From a checkpoint of a small mixture-of-experts model trained on Wikipedia.
Size: 18 layers, width 192, vocabulary 2048, 50.7M parameters.
Experts: 48 experts in each of 16 layers, 1 pick a token, a shared expert of 256 neurons.
Training: a variant of SOAP for the experts, 461M tokens, 3517 steps.
Below are experts of layer 14 (counted from 0) of a mixture-of-experts language model. Rows are named router (the router's row for the expert), up (a neuron's input weights, with its number) and show model dimensions 0-191. Each number is 128 + 32 x the weight over its row's rms, rounded and kept within 0 to 255.
Before each expert's rows: a language model's description of what the expert responds to; "comes after" lists some tokens at least twice as common just before its tokens as in all text. This comes from a sample of Wikipedia text that the model never trained on. Tokens count by the router's weight.

# expert 3
Word-initial consonant-plus-vowel pieces starting longer words or names, such as Mo in Moment, mo in molecule, Ro, Bo, Ca.
comes after: " ", " the", " a", "-", " F", " f"
router [107 123 147  96 132 114 106  60  97 100 150 133 117 185 104 180 136 133 144  86 126  92 122  82 168  90 170 135  91 129  59 160 133 119 134 154 172 121  89 163 132  95  77 105 148  96 114 137  77 163 154 179 175 150 160 107 110 122  90 149 115 157 100 131 153  96 139  75 108 110 123 137 165 158 145 129  96 116 179 155 131 165 119 151 123 148 114 127 102  86  56 177 141  97 144 169 104 167 111 124 144  96 174 189 132 104 183 109 182 106 150 145 117 160  93 152 187 125 192 176 115  96 119 142 120 130 166 126  85 145  91 130 123  64 151 140 120 118 112 170 195 157  95 141 139 210 127 155 156 109  86 113 152 120 166 124 122 168 148  76 128 128  98 134 163 165 135 167  80 160 120  77  87 154 148 112 189 122  56  54  98 103 127 160  79 107 129 182 152 120 177 120]
up1 [132 122 108 136 119  96 102 113 124  63 164 130 128  88 148 109  49 163 134 130 100  80 114 145 147 115 109 124 131 145 137 195  47 127 137 127  68  80 136 120 109 141 145  69 102 146 110 131 134  96 121 140 190 153  94 152  82 132 147 138  82 122 112 166 144 123  87 161  93 167 133 149 125 153  37 104  83 136  85  50 105 140 127  87 158 123 175 134 153 146 146 128 131 143 171 119  95 128  70 149 143 108 118 151 122 149  62 151 120 116 179 153  97 119 105 146  96 117 135 201 185 150 125 140 146 118 157 119 129 116 115  52 138  99 141 122  77  92 106 154 171 133 130 110 171  96 117  90 148 149 111  94  90 107 157 142 108 158 162 130  74 158 131 109 190 105 210  66 150 147 131 136 116 145  58 117  87 125  62 149  92 130 178 149  64  91 174  94  90 129 119 102]

# expert 25
State and county names in infobox location lists ("New York", "Iowa"), "-shire", "-ville", "County", quotation marks, and heading "==".
comes after: "\n", ".", " in", ").", " Ba", " In"
router [125 179 165  91 148 159  95 143  86 124 114  82  87 158 151 167  93 153 171 142  80  86 124  95 132  86 174 128 131 162 105 115 100  93 171 169 159 101 130 135  84 117  89 139 113  94 107  85 124 160 122 173 166 155  65  97  80 160  94  92  88 150  93 124  91  91  96 122 107 166  79 108 119 150 162 104  94 174 167 122 172 115 159 106 108  83 103  98  83 156  89 150 168  95 118 148 141 156  83 141 169  91 171 148  96 101 158  93 114 121 183 141  89 164  87 172 164 138 163 153 159 170 133 180 159  99  99 120 104 128 106 135 146 131 167  93 109  82  84 146 171 160 131 150 133 157 157 168 148  83 155 105 173  84 173  89 172 163 106 119 119 163 107 188 155 162 148 123 106 175 177 113  90 172 117 118 159 152  94  91  86 136 159  76  89  98 168 169  76  89 121 128]
up2 [174 174 140 136 158 159 140 128  82 137 131 131  67 108 106 103 144 159 136  95 113  79  93 160 135 148 121 134 122 123 154 143 140 119 163 119 133 106 116  51 112 128 110 136  82 120 110 112  99 136 128 148 139 140 154 164 144 156 108 169 115 145 125 106 152 126  89  93  66 123 144 197 132 123 104 117 119  71 128 193 134 101 143 108  97 128 107 193  94 140 110 145 164 106 105 130 131 146 107 142 114 172 144 132  65 116 117 103 134 141 153 180  50 152 132 118 163  79 138 148 147 187  82 122 165 149 115 142 164 157 163  90 214 129 207 200 195  89 156 142 171 182 158  80 111 147 185 137  96 170 164 164  64 133 160 121 136 155 111 108 117 156 142 141  83 171 154 156 143 146  65 157 114 107  92 167 162  94 145 109 121 100  90 117 110  82 190 107  83 190  63 124]

# expert 29
"and", "of", "at" joining lists of clubs, places or seasons in sports biographies, e.g. "Sawston United and Girton".
comes after: "\n", ",", " 19", " and", ")", "er"
router [113 180 171  87 152 166 107 132  87 116 120  84  87 147 173 160 120 158 173 146  76  83  91  96 108  85 128 125 163 168  98 138 139  90 180 172 154  95 157 126  86 110  91 139 147  97 113  98 130 162 138 173 167 127 133  92  77 138  92 128  88 149  99 124  96  91  96 109 118 110 125 117 111 154 153 109  85 176 173 106 166 139 167 115  93  91 131  88  82 154  91 142 172  86  82 147 102 154  79 153 168 129 180 150  86 101 156  91 133 143 174 140  86 166  83 173 160 124 165 163 163 177  98 174 165  93  94 152 128 109  97 133 114 126 175  79 140  84  87 138 170 154 122 164 132 157 159 152 110  89 109 123 174  81 175  83 173 146 113 115 114 156 113  85 158 168 131  95  89 172 177 146  88 178 144 130 163 158  90  88  84 125 157 116  87 166 169 168 162  87 150 110]
up1 [122 164 138  83 206 180 141 144  67 127 118  79 124 120 112  71 138 169 208 127 113 143  96 104 137  91 116 148 108 130 110  91 147 111 118 142 147  81 125 136 123 189 139 142  77  95 135 123 142 163 158 139 174 194 115 122 112  77  97 118 114 140 126 164  95 125  55 114 100  50 112 113 132 152 146  89 132  93 116 136 120 143 105 185 116 136 144  87  66  76 142 142 128 120 126  78  70 124 109 123 129  91 110  96 130  92 143 131 114 112 147 151 132 126  86 202 168 108 135 140 108  94  91 132 157 119 147 123 131 192 170 196 119 145 133 152 127  96  79  92 146 123 109 183 128 114 219 145 101 126 159  53 114 114 157  93 173 137 111 143 165 156 169 137 139 178 165 134 125 145 177 173  91 155  96 154 113 161 109  97 126 181 155 153 132 143 118 199  53  92 127 135]